Below are experts of layer 5 (counted from 0) of a mixture-of-experts language model. Rows are named router (the router's row for the expert), gate (a neuron's input weights, with its number), up (a neuron's input weights, with its number) and show model dimensions 160-319. Each number is 128 + 24 x the weight over its row's rms, rounded and kept within 0 to 255. Numbers have three digits each.
Before each expert's rows: a language model's description of what the expert responds to. This comes from a sample of Wikipedia text that the model never trained on.

# expert 28
Description: Word-initial consonant clusters. Opening consonant pieces of common words, often after un- or very: un-pl-ugged, sl-ender, crit-ically, bi-ologically, plus LaTeX math fragments.
router:087087112090120087095144125126126098102131136128116144171130157108086112146120137104143109122122141093111099154134116160090144173191078136160129117084143105114170147124158158119136132147129139097149091129137146170111099137115131124146172114137124119120128136151116149108175132124152162101102129179115107128107102150126092145121109097107141148134129153098173139118131130162163139128157130132118136139180141151138120126113177165157110143162166138115102126127106109130144131123125114
gate0:091146169118121130147113147140123096177116134102121164089099111118155132098142136133122131103137130138136110116101075134111114143138138143147113140097119129109130111139126143159151190161098116117149118105146123158169104095130153121132162106091154113175118117107152107119129103122174131113187106165119129095186122183098143146124130162108122131110106135118142109102114111165119085121127151085109171184139146121092088103077156159141139169099140135148138099109121121132151131101140127
up0:132138127098154101145125132127140108129087147140118142136108117126156158134167138105150088095153110102097152110128116141109173121135137142122131171124133105116101127134119154102088127082145115095120119147085104096100148129132147145124172106153147153141099095129162174106114108114151155144141155135120133126109102143107105143101124093082106121100107066132127134111115160134139140107138094164113094119177180150122153160124122108096116121210101084163127130108144115116150125148120123
gate1:163147158125082123105111136135174147113112111147118139114087125150111131132102151092143106112120121103151119120151077147079134097139115149136128068115152143146146143167118148101138091130073118127104117128125165134112106127143125103126136080113139158111119097116166163141130154109107138136116084173112157128115139053119100032134112162088142138134126131098105112130162131126110138121128124132136120116180136095123123108122177149154101129112131143131116170118162114145147150153111124
up1:119095137102161122105136134197149094089165116102130124136197127127114102155104119104131118102114101122147112129159120121148136149149101122163155139106129100124113172075152156159171127142146160130140138142161102106126162113141135100139101162148102170109137108089085148116125094162113141118135143136171164151099117117119106153097082158102091087155132122161163129159127140135108156120121102092128098113158125120092134093142135147139164124160136102112096165171127149130126092174117082

# expert 27
Description: Adjectives after "the". Ordinal and descriptive adjectives after the or a before a noun, such as new, former, second, grand final, popular.
router:148090099150116170131110162122142118128133104134143137105091139116141159150134114148135138100132141151096132086186148086113127115171152124120140155120155094173099128196117173105082130094109087154083097104160135135154132146096148111106108127133114131145113121149169142151138118120147118124147063142135169135150147121126133158143088128129092070128124138129142122126129154143119166123115134142108130106115103156129174125095183134074096139182115092137143132173126144133139149125144155
gate0:133139145138187111170139116132150116178117150105129126137138115142137125149080092109126170165083137133104135126166122140144132142114092123117085136130138129154120154167134133144121132120086125135145152123095061119190136148148197127112135115132143135107115167145137116162124144144139160129187139134154146134118129113127138133097107146126083165114122175174181146116142126126110152100067113146142127133116111144136103137105138123141134113102136135067151145153142128125147140167107113
up0:141075141133141147160116108110145139136103176126143083132134116103116121145160104184087116122087173087115139136121121151150125135132112131078117144117141111096107089103136173144125160138121115136132132087135100149113133139141136106131140156150114148105139155119129138162145134073126106117151181156166134145184102166064121149095112147139135126131157181087155100138116106121134115138122115128103143129133105093154120120118166138173178156136123155144114101127110115142131126129155125
gate1:108145156131150134153127104102132151149077154164143083141111125138133133169116122106154151069121159146117073126137118131116090103143176147085130110139149120146111133117112141116079135135155147149106142143138119176127126122123184106122150093164102173146134128119167166138149137095129132108135104153133122127133123160096157125137172151101095107115155154147129099147074107162084130134061143140102125135108123074151136129133091119144140069131139121160128114138120150094172119153117164
up1:126160121107136152099154122104129098112115131144115117123145147160113151117118105134122160111114131171111095147141130127143140124155119132140121118145113112116132098148143169087151175117141115136101156205143125157138154158172129131112133106101168109152136126142150143105147137118147095113124105102138126137101146123117111092139177098082079111136160133123118103085116118122095159120148101150185123148127083098107124127161107157132148132111100161167136093123093126118155173171143139

# expert 7
Description: Music and chart terms. Music-related nouns in song, album and chart contexts, especially Song in Billboard chart tables, plus instruments like organ, guitar, album.
router:136147135164131165137133128111075203130144146095125115143118140067134157095097149113131140168160135161125086134162139117158153143123137114122111122107156175150109114164149159092124138122131096148101137095148142095132146161123130125127148110124129142153130103118128151146096101147119137165113095105122127120139097141156129092148126129125108122107147083126091111197147134198125139144099168118137134106102115149116112137117104116119089137164113119145125141138151134158096122163099146
gate0:136155122115132109192142099120115128153103148083111097125103128120102110101145126124139138115170117164118107123121125148126106131151111092119100103154171109151119116118132107145087128130141084162082133146145112074102109136120122105113111097144150131127107154096181165110129126139146118163178175128125141154169073138106101114145136138114155120131128104129149058161157126131131134112116151133134113091125124132139142144128154114150157109115122127115112066148137133172088132173128144
up0:108124115078117134162164125167116175152124142151164101122113165121142141103129116092079127138103063126131106142211137095125089156122139120116112155104151101131116115121118086173091127131117136151118145118149108084119104152119110139147106165099109142090091080122130113119127135142093178136138154098103148129087121128124105143138086114125113112078103114132109132080164144150139179136143171109143109148139133152156174105118095118100125119129170104144101068144148144109091108164121129
gate1:137121092161116135128128133108093134158119150102132119118146178103077137131154142096142071112154129164115146142115128122163135112094127181087159089106126153123115138188122120132134174113137131122109114104106110149126115130128122104091159151137123108136109116166130108121136124127162112160081140126122131112137095153105156087136094098162081170123113118083130118129093142145136175071135100168169133134100137216133099147141120141122162119159135150109097147141128093136097139133117145
up1:110100154158151102145143139134135138179111150179166128152137162123148135129122117139116166142125177090143107113103112138111161181119128099183144108120155141123094151157086089132165109115130102113142117134148142158147102118198154115095062126125129103144112171141126179138121123135166131137163129128127093099104142146143089109161165081170119133119153125089137148099131120147116131087104121138101114099088112116128128132150087102097131126127136119133109096123172104115130123072108138

# expert 16
Description: Digits and place words. Single digits in years, scores and table cells, place nouns like Street, County, Stadium, and mid-word f as in spade-f-oot.
router:114129150175162102116106131133119101155144094128132093062129128123116130167160103097116107107115155132150138095146148067151120164136100106116117116102112121124135157147115133103140109134137129156152143148143166129126107128174102130164124101137122131106123125096152106070129104115103166131149167108163135113165095117129111132170186152120138125154141163135144169119150091128119091121134160107145156144152085154130132121159100146114088145146088113149119123071133140111113104104099129
gate0:114047148101123090150097172154116117136154102125122163106131099150083116139113109132131087142150123104115113104107143144120098134128126121141162154135097123161115129184125098130173149129136139100102160148109106166145123142137108109081133133121112187174092134087140126122117137105114103138129126174097139105129148152133108148103138094135119108134142129080131130130128154118151115138124172068129163092111145197103120137128097153151170120125093134123192120117098158126141155132120068
up0:125146111126149115148102161119095104156132100142148078147126152138146160133115123138100106130127116094164143108142133163147135159117111129125130114108093150131118119170172130124134108093131176093092079149159149099163129165115121121160125161136124164122084111112200105115148156116143130126134163189146128142132134149131123064113120068146106123187113112121132147097130160130118107145187130149130127144184140108157136129139082154135157122117068103171144149080114121145134099150117138
gate1:202143141102090082095112083141146113124165133124112140143103141131125173124169107143143133118112116171156111113143064110133163097109116120134107143093122121105151119118145101147182098148146106157133121158153104143143127118098104119097051115134141132118141145109115101152151098141113132097140126166128104140131139146116126163094157110152100132129082153119150145093121119113142126154120133161166138164114112112161147129137080134127083116129124185085119067078106102138141108111119128
up1:091149128101147105143128135128135109130161138096160140095128104102102168131154111113150144158159106191161198122130122162124103143113135124173112159129156093122131134106123124149114123171119124161146160144156094116144135126154145089161063135132161176135066114150114118143121107114151098151183141087137129140111149140124127153085141133134133155111111075110125142152108129150124095161105158092112124121150105124153107117124157160144133140140167137147123127122109157142161124135123102

# expert 25
Description: Years and time nouns. Year endings after a leading digit (2-020, 1-849) and time nouns like war in After the war, August, election.
router:135111128138121115113130121118137089104131147151116097131088117113102134126103130126118152106079152116103136154156109107156120120122170106158123121135134162111149146094094149141137165160102096109139132135170119119114154145092161113089107129104124140153113149127149125159160115099137092117157113114134093133104121116049116158150101184125139063142111085122149125126106066099091133121117133115149174156092115132114152116085105086104175105164166128114137118122144155109128121128142124
gate0:188191160106127139100119163183132108152145138108143120134143105111120171136116121149107111138085089150129101138116151171143092133113109127102170164124126096124112147073150134106109129126106093160175114060126118127150148082106125166100151108137104173116123090144136130115081157131172137127097130126152123129137184096070120131111119162130124126124110117113137129142089137141150148127135118106096114132113136132158111115146140136143084153114091146146145116155112129149119098161111115
up0:130109125123170100111142148154159113151102167126113153102205109122133102137131127129142107118118142141175122160149097149139137136110143133149128103119118121152135094132084073081079110105110110094148169100106127139122119134105126152137125116133145130139145135134066114151139158128151115134124149106140160161141121096105114160120124147077090105132134146123116109112109141120086120089113094068097159115118107149101130128149130165155152146141126119161181126119141103128098062165159071
gate1:137129100141093176111146080136183128108115131116115121154128146149173149107129124146134129078134141122177120107118103088126171143095176173164094079138084122126125140131135114156152106130104141137138118155153105137128150147116124136120113103138119122156141199114139122135128115136129147118132135113119078089174151187132138144167118113115140134100175124127097173144102155125076095114092103150118109127139122119135132089138113120118138159118127132105119105148148086101144110138121117
up1:097096179143107165091110109105139156113164151168134147147106176150144153129105144155158170143164131133107110139112128136091140144140117163156146116159129131112097151199165169146107150131135153084129108161145134099155131131126125153138169123138156106134132082111101164139144133112155123133154091121116140125102139132099146129152153067151117147140115095118115144134110124127126164130182110113143188140107165118137122121183133126115128177113110131128132111130133165097128164122154156

# expert 1
Description: Quantifiers and word endings. Quantifier and descriptive words like some, several, many, various, plus mid-word suffix pieces such as lifel-ong, pr-one, disreg-ard.
router:109142143154121123080141137077138079141143132175114149120145149118132127116094148113126102138148106128146150120080109089103148136105114169122115175145096107173149143148124123152137135107134120093119094127125125119112164100103105141105142095107104124137132149149125139131110135086137154110110130154148084160103147108162105149118157132113183071110118114084110115120157160102158129132116113111122171115170146141122098114136174124143146136136125117145155151137082173138130111091131086
gate0:119115141134121136121144123120135150113127145122128134142132133167108109182133112117126110146098100137134118149129142123118126119124144120125149152118125134134162096178116169195159131118081116154112161103105162099160136158133153146143090106149114151159091106146179138135138125106125126124181105137126148120117086148114125159137162128183181128118125112131087086095173139148107129099145131110091102103122157121135131151127148160121133127141174116105127099142130148116119187119144147
up0:147128136117124136137123125111093103165138121130110146095144158106143140082105102114070142099137085166161153091110156113096127159084129094129115138092136138168079161153114123130133155132099124129139154156158134148089134115118106116147117145105165102091109140145130122130078115125137111148143111143163135122146123132156121153088109134121122154106111124111124153145153148124148158158118153134128103129103090075106116110142112143100094171134128130153118140099135168118146124125105125
gate1:176149132179132079107125101132124135136157107174138144148114139127155112103109108143132118156114152114111121156130146111150211156127132136067074072128105114138136159104113204154076112127158107132131103112128104155138115146112139163188096130119120144132136141120129126149134121160129150088129164112140158133065131128142089129077126135108122134108139152136111078151108112066123139113161162092113156129126172130148133143101156139122137126150141108113089131137083133152112142158093072
up1:094142087140131140092127146109118159129099121122139146096124106138086120103102131161132198140124115118176117166189079143103128129126116130107130087154142149166138084168145128124103123131167118093130112121168163171143097133136115099128129119126106130157117135154130122127146110131148092123129129076112122131106174130100144188120086134143112092117155108136154134123093122144110132119074129120134125150145115145138122116115126090139126115166117132095139176131139156115108101142132117

# expert 11
Description: Abstract noun endings. Noun suffixes and common nouns after "the" or "a" that are often followed by "of", such as -ation, -ity, -itude, traits, development.
router:139133114142098093177110108139115075105130144137120131145115118134118120130111152108131078124120142146113172126154123096102113119131144121128101141154120123104133131163129116175102164155113086145127150106148128132142128140104061138094108116118140147118144124157137122152122089125165123129102145154125111105129143106094127128103097134149113088089086098121155159089151139098190142163123177113144166121118108118115109120109130147141116155121100101160130118150115184138127127123124110
gate0:168080128150109124139146123098151125131157132165085090147134112156133084171096083108130113112112107113132109118091140091137129158148127142088083106142097127145148138135152139089042100156149128083097107116119118074137123162096107124108122151143103121132143108104074143128109180139120096107137068122139123163107175140173105094123140139140141149134085141120143109165130147126128105122167112152116123142121123176125096140115143133147152155139146129158137150099109125102132150091169125
up0:132133090116133168150170141123121097125135110132119138153145091153140135170154089082108110165182122125115149143145139145086140150112152102130146151120098125152133127145127142138132128102176148138118114125150116149174150147104131132131136098112120105100074092126130143144174146127117108116136146109098140179081137138145176106143099110120150171149147152169161129168133123154151146151082131125147128103122139132077096106144135123069153147125126121164148125092140134094131124147120128
gate1:089111163156162128147134069108155084145176145121111115130104122063161140142161145165214148136190137075128134124143133099129110138120108121127140158121091110114142137136135118148114099158104104147115111147130052150124180131105112142063208135122138121152139115135120130114111131116096129115117128120112097125130157098105102113110167132131115143098144134109139138124130093132119134168083126114119093132141135152164142118136149140110096104132108102146081151139139115117109126135128118
up1:114114088139147115156148078159095133188136130141123111146157139105132089127123129133148090130089129171113121136121154145170106153166117108157101100132159105136131125087114108188137147161123118100116113118102117138169149108122147083102168142099135120082123141125154103136126114132142106134107147136138111128089119142118132101118102096123093104151134125100115128109115128118160101127138159120175112155117125149154126161153096137095119117128159151168125159138143143157121154148164130

# expert 19
Description: Table and code fragments. Capital-letter and abbreviation pieces in tables and infoboxes, like Dec in U.S. Decennial Census, G-ec-ko, race codes, and list fields.
router:170118175084125105112126164150144193141121159142153156119143142107133168148164122095144174135128103109153144154132123123138135182144079100091105123125133139156115099142148159096121127143149173156131125104107136145138124121146127178145135130184159115092164099134123150118072129114096108104110135138146136113104121132141116133116114135119082091133162164101118115147120145144163153150148152121126112102088111108131091163114099095130149131132131153109121150092103083102090143147149107
gate0:211106125140170114119106128096195168176113113091102135115125137162113140128102161138125125146125156087123114121169156136128135143162129101115108093159136101117112132116128153086127113117145104147102164131127137116093120108113119169155152159165123109132111114176126107162167115171093117149101110113147119125160105130135113107119115127155136107134137129123148150085119105162093058112143100185115133104136074164113114124122123105102151168134110100110137165102093151143114139129126115
up0:141122152107127124107102123121130112118122120141112164102142110126108128134155130136141150143081094128051147136140138136151112099069083114159123126119124119143079123130132119127121159131118153120116099109096153130119123153094121146160167136143136131101166118138135102154088160163155118131142138102126143085133093158103105134087075112115120137125143148099149096109139145112150136149145119131151140150116126161120089126132141105129101056140136158111185135148110104115155139114082130
gate1:130161157108113142136118123146085119093095127134099128102144123139102129146163089127143150093128124116111152132161079143104102119098105137097134132161146133117117089146106185080210172140153141100112119164134136129126172133143097151122108152129159127084149127106144111093110158113138144130131109153141132117148144153131134114125139127190154094098162119102114157111122105150122139170113123130094108078162143134109153164149116080151140080119156115097162160097110123092110112149126126
up1:125110123162117159127121092154178168118124124123157107087144109165167140144163154175127150136141148131144128164182109136160116149135090131097143106156122131132140144149136136121165117084099193138110154164168148123129137124142134136113137141137109122175133117128106111073118098124124071087148099116132100152147152158166065137118122154166093122097092151142140129116141108138144151120146123150120135110074158138151153109089131089117139163126136142174124103100156135122098161175119070

# expert 15
Description: Modals and word starts. Modals and pronouns after that or which, such as would, could, can, they, plus first letters of verbs (l-anguished, w-ish).
router:105088146091177066160130126104100120107137116104127063117133097126077134176115114075142125134118160112124062127108156144154117120142113126140166122135088128179134161147145098166139126143122147133112083116113122130122146136142139124151095133152138124152128135110116107128133179109105137139156130133122156120102122111161100096101126148128127145154116124109129100119144100113163117105147094149136163111130136085134079109165106118174145093132129163146061132114127110103146114128109166
gate0:114148134128130099163097141122066149130173091101107090100085099164131141092138115113124149100137117145129066188154091137115173104117116097119128148085107161168138109180132100140130125130128114134103127125120155116120097148084115147144137110121104135150124121116141155094117136116116142134145161125137104129102131109117130123144083165124058121126109126128155133145115103092141126159116127120117147171070126100101173187142161089144138165125155138131114116121140109118103160108117116
up0:135141100171107118136028147088161142155145125121121122169097163143136131115134145126135158173169147118117122096123112163131110124188122104153134158132124125097106143126111156118136134114129122100134136113105138170179132137147129149093096138145151115125118167115131126128134117142099105114174162110044136157168111120091119141126134114110120179128091143111114094122128152136109113129091133130112154131140109073147148125134080149158148138133141094128088128119146075129104129117109119
gate1:106162106101121150166136122143148198142134125117129108125056111167121128115108151109160081134157151149156169085104142155131152147144134121140169110132120130140132194118115077131091141132112141124083137121084122137108124140104133098122073118098122131154129135118107099141090135147106105119116110123138130129148104178134133110100142154153058137105147123137118098129167120099091137127142125150120121112188091119121130097156134126102173116110129144110093198107115094150121107139137161
up1:143107132077131106119153158121169153145162159111121065095169119101125115122116147136106126117119148149167121152114136147155122152086162120116103142143129125137097123117146140180142134154092171087137110120145135126127143148108091130129083150108125145179129128134130159092129136154141134100129126147117131140146163159158111137155126151125110130168132098152078119117116128141136097082101133148124180117129120132149133133150118136188101118118124124111125148121115104128139117154128141

# expert 13
Description: Name-internal letter pieces. Short letter pieces inside proper names and foreign words, especially s after Pro or Grö: Pro-s-inečki, Car-ey, Philodry-as.
router:149121139148173127105093120162100132148134156140095120107119109154126145142127116135137150114080137155136109118105130103124183142148112112127131119126106124157163091115143120084181082108125185155134175131137150124097139129158105138154131116140123161108135123161101122109113118160155156123082134125158119106164175190124122105162060140071145147130094100115137130141102163164083110110148099136135136170113134143147106107105090113129122104109134107112155142102133082098111103148098126
gate1:127151143117099131161122075109129091109129080126120135068124110062106128126117119161177131141122118162157115116108097132135121160132136140176124135120151107129117134121136159129155117113124122184047112089203144111125114124125140149155131123103152126156118125122114162156119122139138124160115118131123105160139119142149057129098120103132103169111107108130134116130096126144089115153113142099135126107126107121132157140118149092107117151077151134134084151102152113163147100142149114
up1:126159169152133112112133090118114142122144089171115103127152055140130135124121080180157131121149134158143114095108110105153111104130089142128138110165096108117135130138142100156160141147131131141133156117176116141100132122139146182151134102146130110097122162098111086110109141154111164090129087128114134129086108188137126128124126124101136142098147105146130097169174153116124104105121103134145188128154122093097096138156116112133147120135141120132118135121121145089140176191074119
gate2:073147150100102088136119129106118168159136101161146134149137163133125162098142150128171125100135144128098118152131142152146129136109136100127125122183148108163117135118130116121136076131192131158102126090104128117135111118124113102205125136124133081156134123124129198140107091145123136132126109168151094170138113181137123112095089083119113115121119178117127170160169100129175143134139146100134123119124146123125129130148141123131117110144137132145144140149124157107182120147094125
up2:125153116155150126134127103126082154177162157124122102159128110143123139107151075113143091134106160120105113098124123143128157167142134101143087111123114176164177122127140069121126138151099104161124164112115116136138120120171135174161119135141148147117109156085093153162153162101117167100113078101138143130146145153147115168137133101110120136104150170104128131145128168082129164104098119126126135071159113148147102134179119147135117100144133106087132076123147113090149102157139105

# expert 0
Description: Table cells, proper-name pieces. Table pipes and cell values such as years and heights, plus name openers like Northern, Santa, Public, Mount.
router:095142119147113098096169121133168150129136149140137117142118188137151139139140153177085128128134109152078161165138129140147124109115135111131104128127160108129130112128122138134116104155127158150110086100105164150121134155165129131163153128148129144118139126132113154140117161158147107144151120138174113096126125142140123161096155158103177128140096153108105149151084140153107103129143143133147107119095105110137113146157130120124128143108139116069131150134142139136140095154185125
gate1:126138097142102129151131129125151094114129109166189120153127133161150117133187131113140132132133139139080144113139113122127109090133142105138093128150158141112124094128133085109115122109087142110089170066142135138117111122092119122107131111105087149113149123160100152131178166146136096120104166154090135121101164127149092135128143127136131077122140117123153156083126119124120149139090126101124152098171143080122119105125110103142175125132095115143156153119120159133096114129126129
up1:100166127086139115120140090138111137122127140152157123095110153136129089107161126103104143121122117179106141159147132125139118107137094130136120150103115127128129103123108114132068086106093138138108185136156102124148162138177137122114129152149116161139126110140169142144152168156156072110130130160107125104115116135148133110150145148146118138135163118139156150183142101125105139148113117084153085147104122114191143134119143094109148131128127139101094117166150136151117145156082144
gate2:115137121116122108159097147132140104151159144134121153127098088115146120163105159189144180139040078098103122121147187164141064101100144117172147142125131101132125181139133151175131098155135167142129129117099134153140141131148130146104123085140121128120123124150129149119124137125123122123152143139113140142114145111136117123074159122120129150108129150116110128145105128126114126150121143120115114154173146116114110105135136121115125128104129108131114136112129132095124162168136129
up2:117111127118150153120137145122109125113067115113106119146144182151180119166120103140096088097121121112147103139086133122087110095158129163116119128122127129144156154101156125145200119129126136106103145115116152130092127115101120151107106180130122116127107141148156166157088140143105106139097147135120135076109129114143114127144163138134094122192131126151089202110077110157149125125111131146125138135130064097140121118152121145081093110139108127116105110141130131134119103158169096

# expert 4
Description: Person and group nouns. Nouns for people, roles and organizations, often agent-suffix pieces: scient-ist, present-er, account-ant, player, school, government, band, husband.
router:159135148127095100103144145115119114147112105142110103139153130108136155109108122105084122155159096144139116107138125055127157116106146140130143124141141139115109107128128115162107149132145117127107133127126136141110148143137086150087118106127140115123135088162118138147151106141098102142105131125103107126138143162147082158153150154160094083109093120130119149109130129110090119127112161085107189175130096117135119127095131093102085119121106131104129145091156141137094136125127119
gate0:107144088131096117119131116140140175147121094126117119132129061116124121099107135132154124164115112105073133164133121101112145140127163091142125148118136151135126109115125131177101138101110122151123152157101146119143149162174160153110167118125107139124152089108125154120177155140143129141145132135130179110117176147136119142143117130109176103133130091167130112105121126117143100137168136157153086068136131164102151113137114148132134107115137130134119135148142169119150115124070140
up0:148154160154081178121102145145131148141119157157159165145156106076137065128122117095135132115107071145112114154124091153120148143131100123140144096139133120148148084127089091122151147114094117169161109099130131085114129142122127100119124130120113171108101118125200111131152144128141138143191147166136121143100167207140116129121151122139146105142137134178124150138138146117152108101109126125132136113088170155135102139133163139123140109136113104122144161107169130117132092111104142
gate1:184155138147157104098126108109140121112120147084106096132128173150097111108109073128090107108129110102120167132124135123112128113184099121113123091152145156082142108179110121112118086150118155147149132078146123149092097101111151113105082112099142158142106150124129070125113149142131137120132144116198155131135131088152098100107080086116116075107140135168109143129162160072116155114164123103114131119095150101134076086169134132128158109123128128116134133140158141112120104108126109
up1:149166145110113126196109087175157116117133108155070151116186129114126166107145142118126121153110146125183151138128129119107151154129094129130112158099130093155109142154105132110134142112136095077140110124099121139116163159081085124130110175162116117144131113125157126082131142137066169127104140138072123123126079092131085129083155168108142135106074150120164124119149132125107119128119103167112162188139138117125109138108127126213121134080132151138126145136142126146141118119117136

# expert 6
Description: Slavic surname endings. Final pieces of personal surnames, mostly Slavic or Baltic, in sports tables and lists, such as -ić, -ová, -ski, -ius.
router:133117136140101118148127091125132156120125127127125106160116108140158128113094119174178119118135171165085143091109101089124148117125158106130087131132089102176128120121090157122145127114160116117154171148104113114143119086131106117132091130099123107145126136084158078083093066113091139121158136128159120154162142135122144137173141093133125154125160159147115137136152171136131124101113170131101105121102150092152106068116090105131106114113135181141094134110163127118169152107083105
gate0:124093123147123107174163161159140138092134111106140106139099092066122176124129172154114124127175105148118127116181128109126095091172115154148150134145113084135120131127112131131123134136152130147126127158129081125143140114105125110103125099094095162123157151127142150094137117122105133150104160136092100053142103130133104111146112129129102134127099087149183084045204118102085124114159133182113122130147168118132129114096171118101118114135099195130081137115150098150109132112085132
up0:134146155145124137135145108104135090063129118127133076139134130142120123111099097153165104118089160149128143121162127114131068100151132124087084168137149118104157164112081104128079155104128101075122127173109124138114083140126144107109131112118174148141141157159129092121137138134119169124113106154167106148127147130093117130142145145126132117135122155113136112126109104154121075142136162101116154115120124098104126145140142121146118090135090126110154142116139141145198193136140114
gate1:157135110128119125097159102109150155164139075114135095148117120124140149112114147145151099078120095087111138131102133083114131126116152107101135077141131106105157105133154104114126112104095108094142122173167111152131111104120169102114143136105146145130130156133126151134112146123100095135164083131162156138143079099165138167151132137167122127133169111105080116121147138108103115127112159114123129097085117135108130122106151097149154114149143117114166099164112139163135139124140122
up1:141105142155105121126135107139080130110091127091150113158154131157129116140130123177169127112176142083091140126160121112105137137137166121121127076114124127128099111132124142156144134149110106087143115114121110099162119104090142123160123105147126121102149162125143135079128147106126177117168178123152158125107158150158144079103108135149115120131161139125134101139130123167109168149159138120117146137125121122147118126113121097133134137077111077135143079120132111107130151107132130

# expert 30
Description: Infobox and table labels. Section headings, infobox field labels and table pipes or headers, such as ==See also==, Born:, Scientific classification, Key people.
router:110154124155111145128119159128115155129160139152167140103161103144170080098085120136088111106167061122136126151163136124114137139126150104084112093121166156123108094157128085158119107123117171128126152107114146156129139143096140156134148158143131101156135165095090126124135082130133126141108113113150094116092122133095106133140089143118092165141098151092116093139117142154134152169125175099083110166144124125132143171096145091154139148143135139098125133161121111151141109149119137
gate1:182106094114115189152200112065097162129132148133138137122092160146114106097128115165139088131123126128137121128116150137121103123142091143122125113121131128182160111131118108125153135115135137148118178154120129130142105150124131128126151092138133097068107150115085099146171118140088112142084098121198133103112088128104139088134102144138093153149168129149094157114068123117155122160167141133078161126091160120151147133145128141137119160148117176179105121154159099158119118175136123
up1:127075119118108109126118148144141127102177112115157115168166170153110146174133157127106133165120149118141126150133081126135111116101128102136111141078133133106126132134177119155126126146106121094057110079116142117129137176159117158150122120128067113070132091155118093133145110139126153160147159142148128153129059119093158150120106157138113098136057145087129129121129126121145110136147108155147120159149141113128156124117128150153120123139155110153089107109139167104101125163117165
gate2:147101153125181130145099154109132152085106080125126115119111149140158127198096116124125170124147088115140113172119148103132168157169131140157127078127135085137133104108120125140079124156133136142131111092155128101174159106151137061141125142155134158175104113078145149128146099154102112091146104124117157114153142119155139129188112145113137108112128117108110129132149114150115151147161075129117135112098121153087142158164096109126085130164145127101131115132117119088132109136099127
up2:098071144102122162113076146147129121136108165127167114143139111134116077135166141122096094138144112182112164123120142159139125116108145127113143129141151140097124086126132181137180138100083153197128148132142155096120101089151080133123105130120144163133146136144142120137074145160130137144137131158118140137137166139129117103109129135114146165136103166116095078137163135117110135117135158141108135136206121151116133112149135131112119153121151102101139124130127107112214113123097122

# expert 24
Description: Scientific word pieces. Middle pieces of scientific, biomedical and chemical terms, plus some place and ethnic names, such as neur-on, hist-amine, Nai-rob-i, N-iger-ian.
router:141130124126121085182110169171116122151100138130142126128128102143134132094131116138128140156161141118140126136119081150140154137124131114133107135158098125126111123129141147118132099090149086163117178120121152146085097108117086128106152113134103149083159107129104133096124114105136130094118143153120127110134147104132121139111118079093124138140117107102164154138178146169101089136141118102094156128107196132098117128154156147121082179116049135095130125119155135090120133096150139
gate0:097174123110115125137119161109158179142152099113128134126149132105151134077101068157086145126111141123117139134118127147133151143097115098129112087157066132171127168122115133162122112138120128120151130133159121154125105117133111137125129107107159096117125151124189128105159122157103130115103095120116153137142104146150130131118133112154122124127150131143100169119125152151092166146099160128117106123187099147185156140095181124133126150122095153147121136139106125166147100124116134
up0:122091128132089140087144112109112102177137138152123171145131137130133094115158122115129129156149139102065118096137137107109121111145138147146126147101144117135143120132134111099107129108090134104109101133161165150113133129104127143093135154119132118069169147101128125179149122102125137151131144123143147061088110093103126112142107149117099148145128134132116111114176132127130165117114141138135108137115159104135121133127150154113123118128117156148083149112149102133131097093121145
gate1:120124145142119155151158113155093137081069132172089112173124124109125146126154109162167149131147138113092136156176121108171087087141119093131135117129106082142114133116105097146113106148125146120107168128121123084113107104117116135144145147120100140151090146122138087138161066133149144120106120128130117116171153150100102160128129125137144081117080142157124119074143146130117141139151111166158091092150142153166098127102180116152158114122100120146110120109137165116131142106113098
up1:060153145111103130159129142125134168115158142134133130143099128107147120137141112080130129138118098123132142154119138170121120142079132105140112125145139108107133124136117092138157142094131122131136135190174104159070136137143133165137144080151107077121105083137159149136147102151142164144119167129119120129125158141157093164119115118144118133142136122113134108136140098147169127157106144142107082124175160159111118154122132103127138094115115095104125144127146170149150140107095096

# expert 23
Description: Coordinates, times, articles. Degree and minute symbols in coordinates, colons in track lengths (3:33), digits in tables, and the article "a"/"an" after prepositions or verbs.
router:119151104089149155110128095123108138160112124127164139101115143112145107139169124109142155106094116135187118086149103133133143111148097142084115113187134135124117106170109160119082138097105066136118149132137104134193093134113136145158124169142116106095113140076125127129108113123142133162111124134135149124084153097115169103124128124102136138146121097158093135157072118173157111133121104114109136116167095124138177134145155131126145137164120132137114125126079158122116147183171103
gate0:140123198098125139130146136122156112158144133137154140129132151148142123162139117136158125113140091099155134113129146130108116129134021148083112132158145096141087151142147146123152118158122162104151124135153155123137110096147105154140134138137150139106153142093138119119100153159114165146137107126134157121136098149132147110112133123113144141158151132166108100131139145130122115157167108092135099130134081136103125093154080152117144139139146088128131115108147135143136133130136133
up0:104126116105146106105133120143140127136148145141125140109145116126134114120123131124104157125169091143161105165101136102100160141158098106124099077133125118139093096108113158144188085133127065112132100124151135132190122142135120098092122121139131149152201147105133100086150123179136140120130159124175114113133162125112126109109141129108128142141156137111146119123168095099142102121097149087149146128140156132110174129145140175140134171120112126143166144136093118111074121113122121
gate1:112163156127118133132148093135132173116120129142158059120107137109121112085138118148158173135182138116106193110132114138146129119127128136041161115205145102072127120164106119129140148080096141157120144123092102125081139139116114127121148112129143102118141106138096129163114135100126128124112097161067137137127166116130133100134130094119110138123147130103102148125108139100091114141140152187132103134146170151169159115108132126092087141152113089126142137106105136121118104161124109
up1:160109117100108102135106077165089109143091107088154130130116076099123173136112155155146181074072119101136153122096082148126125134163168124113081091164142142126127145144189153130149102111135094136122072132153138078101114113135132155123122089102141126093158132089126136113149140130081149092152122147128129172111111157131114101155142099162154134132105135136098162125120154158145140155144150147143158140142127114162105173124107099125096144118161124106162122127110110139110172164137095